Experts of a small language model: 16 empty slots to pick.
Below are experts of layer 5 (counted from 0) of a mixture-of-experts language model. Rows are named router (the router's row for the expert), gate (a neuron's input weights, with its number), up (a neuron's input weights, with its number), down (a neuron's output weights, with its number) and show model dimensions 0-159. Each number is 128 + 24 x the weight over its row's rms, rounded and kept within 0 to 255.
After each expert's rows: a language model's description of what the expert responds to. This comes from a sample of Wikipedia text that the model never trained on.

# expert 56
router [124 149 127 132 105 149 164 101 115 158 100 146  65 122 104 161 116 142 138 167 107  94 108 121 134 127  99 109 123 167  84 150 143 153 159 144 125  92  78 131  44 136 128 134 133 118 103 154 114 133 149 140 107 159 124 124 114 160 142 153 136 125 154 187 119 112 114 134 145 135 104 147 146 148 121 162 131 133  99 142 122 147 130 141 124 154 126 147 146 140 160 160 152 101 145 124 104 131 135 157 113 117 131 132 135  94 123 130 113 122 172 110 121 118 138 144 117 109 125  99 109 139 147 178  94 115 161 155 130 145  63 135 106 126 127 127  84 112 141  99 166 104 169 177 165 142 152 141 121 108 168 145 140 125 117 108 141  69 117 152]
gate2 [123 110  98 183 152 124 153 135 138 113 147 132 134 120 122 156  73 109  87 151 122 134 114 138 115 114 120 147 117 101  83 108 131 118 135 159 116 107  95 143 108 113 139 149 138 120 141 135 103 118  93 125 138 123 173 139 127 106 137 171 166 130 153 116 131 114 114 140  92 186 129 117  79  89 130 168 170 141 154 120 120 140 147 126 120 117 126 109 102 102  96 193 120 130  99 159 181 152 114 118 122 129 142  73 146  95 123 131 140 167 132 109 154 157  84 116 109 128 132 113 122 139 145 151 102 115 139 112 141 127 111 134 110 159 125 151  93 132 146 154 141 105 153 160 151 168 167 160  99 174 152  92 132  85 116 131  96  96 129 101]
up2 [145 122 127 191 143 135 163 123 144 114 105 101 174  72 125 144 120 137 123 145 133 156 136 145 118  92  84 151 110 101 135 137 158  88 136 144 151 134 126 134 109 126 126 139 106 116 116 175 129 136  93 143 145 138 158 129 120 146 165 140 152 112 138 160 135 124  86 140 121 121 150 111 112 111 146 147 124 102 168 151  91 125 134 109 123 105 138 126  87 101 126 180 109 157 163 114 145 130 130 123 124 147 130  45 126 100 132 127 123 148 117 114 207 126 138 125 103 126  96 146  99 115 149 100 114 111 158 114 146 111  76 131 125 124  80 130  82  98 146 145 145  73 140 131 161 150 157 145 158 143 139 135 129  92  84 106 124 128 117 134]
down2 [145 142 114 137 143 145 140 132 127 142 118 189 129 122 124 163 163 107 121  74 132 143 120 123  68 119 125 126 156 141 111 131  68 108 113 129  70  96 117 112 116 144  98 119 127 111 134 169  97 138 108 102 139 127 147 129 158 142 111 100  81 125 134 111  98 105 136 119 146 101 135 199 110 110  84 141 144 109 141 120  99 118 164 121 148 137  85 113 114 135  86 116 108 105 178 106  98 103 152 118 175 130 110 115 102  73 102 186 167 105 151 126 101 114 143 100  80 131 170 101 126 144 105 135 129 120 115 137 143 129  98 146 127 140 164 126 120 108 117 161 130 117 110 140 134 121  88 140 119 122 127 124 123 167 125 130 109 120 133  92]
What it handles: Name-internal syllables. Syllables inside proper names and words after an initial capital, such as H-im-alayas, Sw-ed-en, Can-ad-ian, plus New, West, East.

# expert 42
router [ 91 123 145 161 123 146 128 116 170 122 100 116  93 130 111 162  71 141 153 110 123 111 144 154 161 114  84 118 152 151 107 120 112 135 157 200 147 107 122 146  98 121 133  89 139 132  70 156 128  95 141 132  98 154 136 120 144 126  95 164  84 111 188 130 149 106 105 136 141 154 123 112 120 126 139 162 118 131  94 156 159  97 117  96 119  88 114 124 119 133 163  77 151 141 149 134 139  89 115 173 123 119 134 142 127 116 146 116 103 132 130 120 116 120 130 115 148 131 113 116 105 115 167 161 111 112 167 121 134 116  78 163 115 109  83 131 118  80 107 114 128 151 125 148 161 155 126 132 121 168 162 160 120 155 104 111 102 137 106 120]
gate9 [ 98  93 143 174  97  98 141 150 140 151 131 119 118 118 119 148  79 107 130 142 144 128 177 128 183  66 129  91 138 116 143 139 155 135 138 117 114 175 111 123 118 137  61 120 103 136 103 105 118  86 107 157 147 140 128 142 153 125 117 158 141 106 162 106 121 131 122 154 174 112 137 104 106 117 163 144 108 152 128 160 123  97 140 137  90  76 119 120 109 121 107 118 112 143 122 137 174 128 112 154 157 138  94 140 126  96 161  84  93 133 119 135 133 117 123 137 130 140 167 160  82 166  93 133  95 105 134 100 104  95 124 148 172 131 100 103 113 138 127  99 116  83 143 105 137 119 132 172 126 135 123 135 170 152 107 129 120 127 106 114]
up9 [138 137 124 128 115 130 113 186 130 130 142 115 130 154 103 128 152 161 119 116 126 138 126 104  97 170 124 133  99 122 116 157 161 127 115 112 191 101 135 155 142 152  94 118 120 123 150 148  97 161 164  99 117 125 167 150 106 131 144 135 121 116 134 170 147 163  84 111 107 162 149 150 162 133 117 159 109  93 123  65 166 183 134 127 122 180 156 147 130 111 117 147 135 110 101  80 144 107 140 113 158 131 157 112 149 125  90 152 152  92 106 137 136 148 140 119 144 141 159 121 172 130 138 155 161 121 105 137 153 112 127 111 124 168 136 154 114 138 147 164 103 163 135 112 129 114 146  87 160 120  87 151  70 142 113 113 111 134 154 150]
down9 [143 177 106 131  57 196 156 127 114 140  88 122 123 110 114 141 120 133 110 103  79 123 125 147 129 127 149 178  74 123 164 161 112 135 157 134 155 114 117 137 140  92 135 141 115 121 149 142 118 169 146 140 165 153 113  73 134 142 108 134 141 127 136 183 123 129 122 122 146 174 133 117 148 154 111  93  95 134 149 137 127 136 153 113 120 124 122 131 128 116 190 116 135  84 116 129 140 115 116 112 127 127 161 103  82 139 123 123 126 131 111 148 123 134 137 147 113 128 135 153 106 131 119 159 176 122 123 137 158 126 140  91 166 136 125 130  59 100 146  77 139  99 122 147 128 132 122 130 136 138 110 129  56 147 127 123 133 139 176 119]
What it handles: Latinate stems before suffixes. Verb and noun stems awaiting a suffix, such as reg-ular, dep-let-ing, adop-t-ion, stud, count, fin-ish, att-rib-uted.

# expert 45
router [128 160 150 141  94 173 174  95 128 152 149 144 135 149 118 174 142  93 104 166 126  97 121 131 162 131 145 111 103 118 109 134 123  85 159 131 132  99 101 135 116  98 113 109 138 127 101 122 106 112 119 137 122 162 107 138 120 143 158 124 131 127 133 167 125 139 141 178 143 124  97 159 128 127  82 162 111 164 134 167 130 161 147  92 116 138 162 129 114 143 144 101 114  93 138 159  82 113  72 172 105  71 155 125  98  86 135  89 114 105 124 145 112 111 112 142 106 143 110 119 113 153 127 117 123 117 191 118 153 142 122 153 135 120  98 114  83 101  75  82 135 138 140 139 143 111 134 119 109 152 135 136 130  93 148 105 105  99 114 115]
gate0 [140 165 112 150 106 133 114 134 148 151 148 114 107 117 161 109 141 147 125 118 108 116 118 126 133 137 118 185 119 127 133 150 105 121 125 144 123 122 129 161  87 148 150 143 123 142 144 150 114 150 111 127 137 165 149 112 124  90 110  98 126 107 119 139 193 130 149  87  91 131  87 142 111  91  89 152  76 122  82 148 144 124 141 109  83 113 137 141 129 131 131 111 121  56 178 168 148 131 116 176 122 123 168 143 161 201 128 136 136 106 122 105 114 142 154 103 124 136 161  94 105 122 158 139 125 149 146 150 100 161 123 144 102 163 142 130  84 127 119 165 102 124 106 133 113 114 149  97  87 183 128 133 120 122 132 132  86 134 119 145]
up0 [134  79 120 143 148 116 106  85 112 115 123 119 104 105 109 141 116 149 102 142 141 113 135  89 135  95 148 121 131 145 121 108 133 167 126  80 140 133 123 117 110 110 124 114 108 145 107 152 153 118 118 146 122 131 124  95 155 176 135 103 118 151 126 128  97 124 115 130 174 117 178 132 171 135 156 126 134 155 161 134  82 159 100 148 169 120  95 132 140 131 111 131 117 189 100  70 142 147 148  84 135 133 127  99 113  89 174 129 104  99 122 102 152 153  98 173 129 152 107 182 146 117 107  91 172 131 151 124 141 121 119 120 126  79  78 144 122 128 123 140 131 175 141 138 160 127  80 148 163  98 102 135 149 138 121 131 137 105 152 115]
down0 [143 123 117  92 135 135 136 123 190 126 124 143 114 155 110 125 102 147 179 126 163 127 120 138 167 120 134 112 115 104  60 151 119 156 166 146  92  91 130 116  79  94 135  93 176 114 105 156 121 157 134 156  82  93 100 124 107 142  88 119  95  98 134 118 121  94 110 121 132 105 121 108 125 159 111 176  88 125  81 155 161  98 131 152 144 123  82 142  97 139  75 139 133 143 125 135  88 114 116 105 106 100 107 142 119  89 101  92  92 108 122 125 114 124 139 145  95 143 142 117 100 174 108 121 159  85 102 130 114 127 108 127  80 117 130 117 119 156 123 128 115 119 109 118 141 122 111 149 141 119 142 129 116 113  90 152 116 115 138 139]
What it handles: Table and list separators. Pipe characters in table rows, plus list-initial hyphens, bullets and colons in infoboxes, results tables and election tables.

# expert 35
router [ 91 163 120 164 162 156 158 127 159 130 114 127  87 129  69 147 105 141 119 147 107 107 106 136 150 124 102 149 156 151  96 119 136 118 158 143  69 149 147 157 134 116 158  97 143  86  94 115 126 129 155 132 108 138 103 105  78 117 122 121 113 126 117 146 133 144 122 179 129 143 126  99 120 148 127 194 175 103 110 191 150 134  99 149 113  98  96 134 151 111 126 112 115 130 144 151 150 124 118 156 127 103 149 159 102 128 169 112 137 147 107  79 108 106 140 131 123 141 109  94 128 125 166 164 114  82 137 123 129 151  87 172 139 116 133  92 110 142 116 101 173 107 128 125 128 129 117 155 128 133 146 163 119 129 147 121 113 134  88  94]
gate0 [151 151 138 107 171 103 116 138 125 148 117 151  94 134 100 130 109 108  98 127 106  93 154 140 160 115 163 128  95 129 136  95 144 125 159  98  73 111 121 123 183 155  89 120 168 132 136 147  99  98  85 102 111  95 142 122 161 173 122 167 155 140 163 116 129  86 120 106 126 123  93 102 120 123 115 118 121 124 105 175 136 101 104 126 146 104  71 117 150 114 171 136 142 153 148  87 144  99 103 109 130 119 114 151 114 114 132 110 158 148  85 113 144 100 132  74 129 138 123 117 108 110 144 115  86 125 124 119 132 108 123 118 150 138 118 116 127 113 144 140 156 139 130  93 195 144 125  87  96 166 158 139  99 119  91 147 119 130 100 120]
up0 [147 165 127 160 139 135 130 108  99 135 135 131 113 145  97 139 138 140 142 107 111  96 150 139 141  99  62 144 123 160  87  73 101 153 154 108 103 120 121 144 121 122 139 119 160 175  73 107 149 122 111 103 128 157  87 113 133 167 138 152 150 122 119 126 132 102  99 118 123 108 129 127  96 168 139  95  89 154 125 156 149  99 112 134 196 125 135 124 120 122 170 107 103 123 126 121 137 156 161 125 151 141 130 133  98 193 126 135 179 168 103 106 128 102 108 122 152 131 120 106 157 141 135 107 126 151 123 113 140  63 118 112 167 132 116 110 161 124  99  85 150 146 119 123 145 158 129 110 134 112 124 160 138 171 158 103 120 122 112 104]
down0 [116 102 159 107 151 130 123 146 155 119 113 139 152 171 131 135  80 150 139  74 104 127 121 128 156 121 103 158 126 154 110 142 122 144 116 129 120 146 137 136  61  94 157 145 116 134 137 152 176 132 134 136 122 124 120 138 120 115 130 116 115 131 157 108  80 140 104 114 102 116 112  95 126 128 155 135 116 132 136 126 130 143 149 104 122 161 127 126 120  77 127 107 155 160  69 141 121 149 147 131 118 143 124  80 163 114 123 192  96 139 141  87 165  92 154  95 134 128 114 128 126  89 133 119 155 114 120 112 127  72 122 145 153 167 159 142 131 128 166 121 190 114 126  86  98 124 125  80 138 165 130 105 142 147 136 144 172  80 162 134]
What it handles: Suffix-bearing word stems. Mid-word vowel pieces like us, is, ra, a, and stems such as prov, min, prom, fess that come before suffixes like -ion, -ing, -ed.

# expert 43
router [ 91 155 148 145 129 134 120 108 151 148 118 135 111 149  90 138 117  94 149 149 118  86 124 104 162  94 112 155 124 140  89 135 148 124 139 151 133  94 103 139 112 124 134  77 164 135 145 129 130 161 169 133 145 155 124 119  90 154 113 124 128 114 123 147 130 134 127 138 153 125 105  62  93 103 109 133  88 123 110 191 125 140  97  97 141  92  85 151 131 106 136 117 119 103 152 152 150 118 101 117 141 135 127 160  95  88 144  87 118 135 117 105 112 117 109 143 138 129 132 135 145 176 134 133 117 148 194 127 166 153 120 114 147 128 114 119  35 128 116 123 122 106 158 133 140 122 171 152 129 141 142 150 111 112 139  65 146 102 121 134]
gate0 [128 163 136 125 112 146 127 123 131 122  78  88 102 129 103  93 115  91 124 140 108 134 141 193 133  99 165 136  96 116 140 153 112  88 126 157 105 122 123 109 159  91 137 122 141 126 147 159 132 185 111 135 117 157 138 135  83 155 117 144 107 142 114 124  90 120 145 105 131 112 141  96 141 126 100 143 133 147  85 143 113 139 129  93 142 131  65 150 118  88 166 138 144  92 133 110 135 101  66  86 124 119 124 188 112 100 115  78 163 112 114 128 101  96 122 103 107 119 113 125  74 134 165 147 133 160 139 132 143 150 135 138 141 142 105 144 109 145 150 144 121 125 128 159 113 154 121 149  78 165 117 153 154 106 117 151 141 150 120 109]
up0 [159 111 119 115 135 112 117 109 135 137 104 139 121 132 178 126 127  87 111 166 111 186 103 164 148 125 179 154 102 120 147 123 107  95 130 122 122 138 134  95 116 112 104 178 167 127 148 149 123 126 153 105 114 149 176 137 156 106 130 129 126 133 160 110 112 167 134 117 126 108 163 124 140  89 119 137 204 133 103 122 136 171 118  81 127 124 106 178 125 130 145 181 102 125 155 118 127  96 149 123 124 143 137 169 111 114 109 130 122 104 141 140  89 128 151 134 110 124 124  90 154 154 110 111 109 143 130 125 132 126 164  99 136 127  71 111 113 157 183 134 128 101 118 157 113 133 113 138 117 123 160  79 132 119  87 186 126 152 127 141]
down0 [146 127 109 108 137 149 127 153 141 136 174 169  85 126 148  87 125  97 109 176 137 187 130 104 151 136 138 117 101 145 110 132 130 152 104 128 166  93 160  89 137 124  93 114 108 110 130 116 153  79 190 145 117 178 129 113 153 153 132 133 124 119 125 131 144 147 166 125 128 141 121 105 123 154 130 105 111 119 160 147 111 142 145 156 118 139  71 171 165 162 156 137 136  94 129 126 111  87 118 115 103 142 114 155 130 142 109 155 137 115 140 145 176 121 130  98 135 139 136 150 176 131 156 178  99 158  94  81 147 138 168  87 136 138 108 123 122 161 117 125 126 137 151 145 157  98 121 120 132 139 132  98 116 110 135 127 188 110 130 117]
What it handles: Middle -os- and prefix pieces. Medial pieces like os in Ghosh, Joseph, Yoshida, and word starts such as dis, ex, des, plus plural s endings.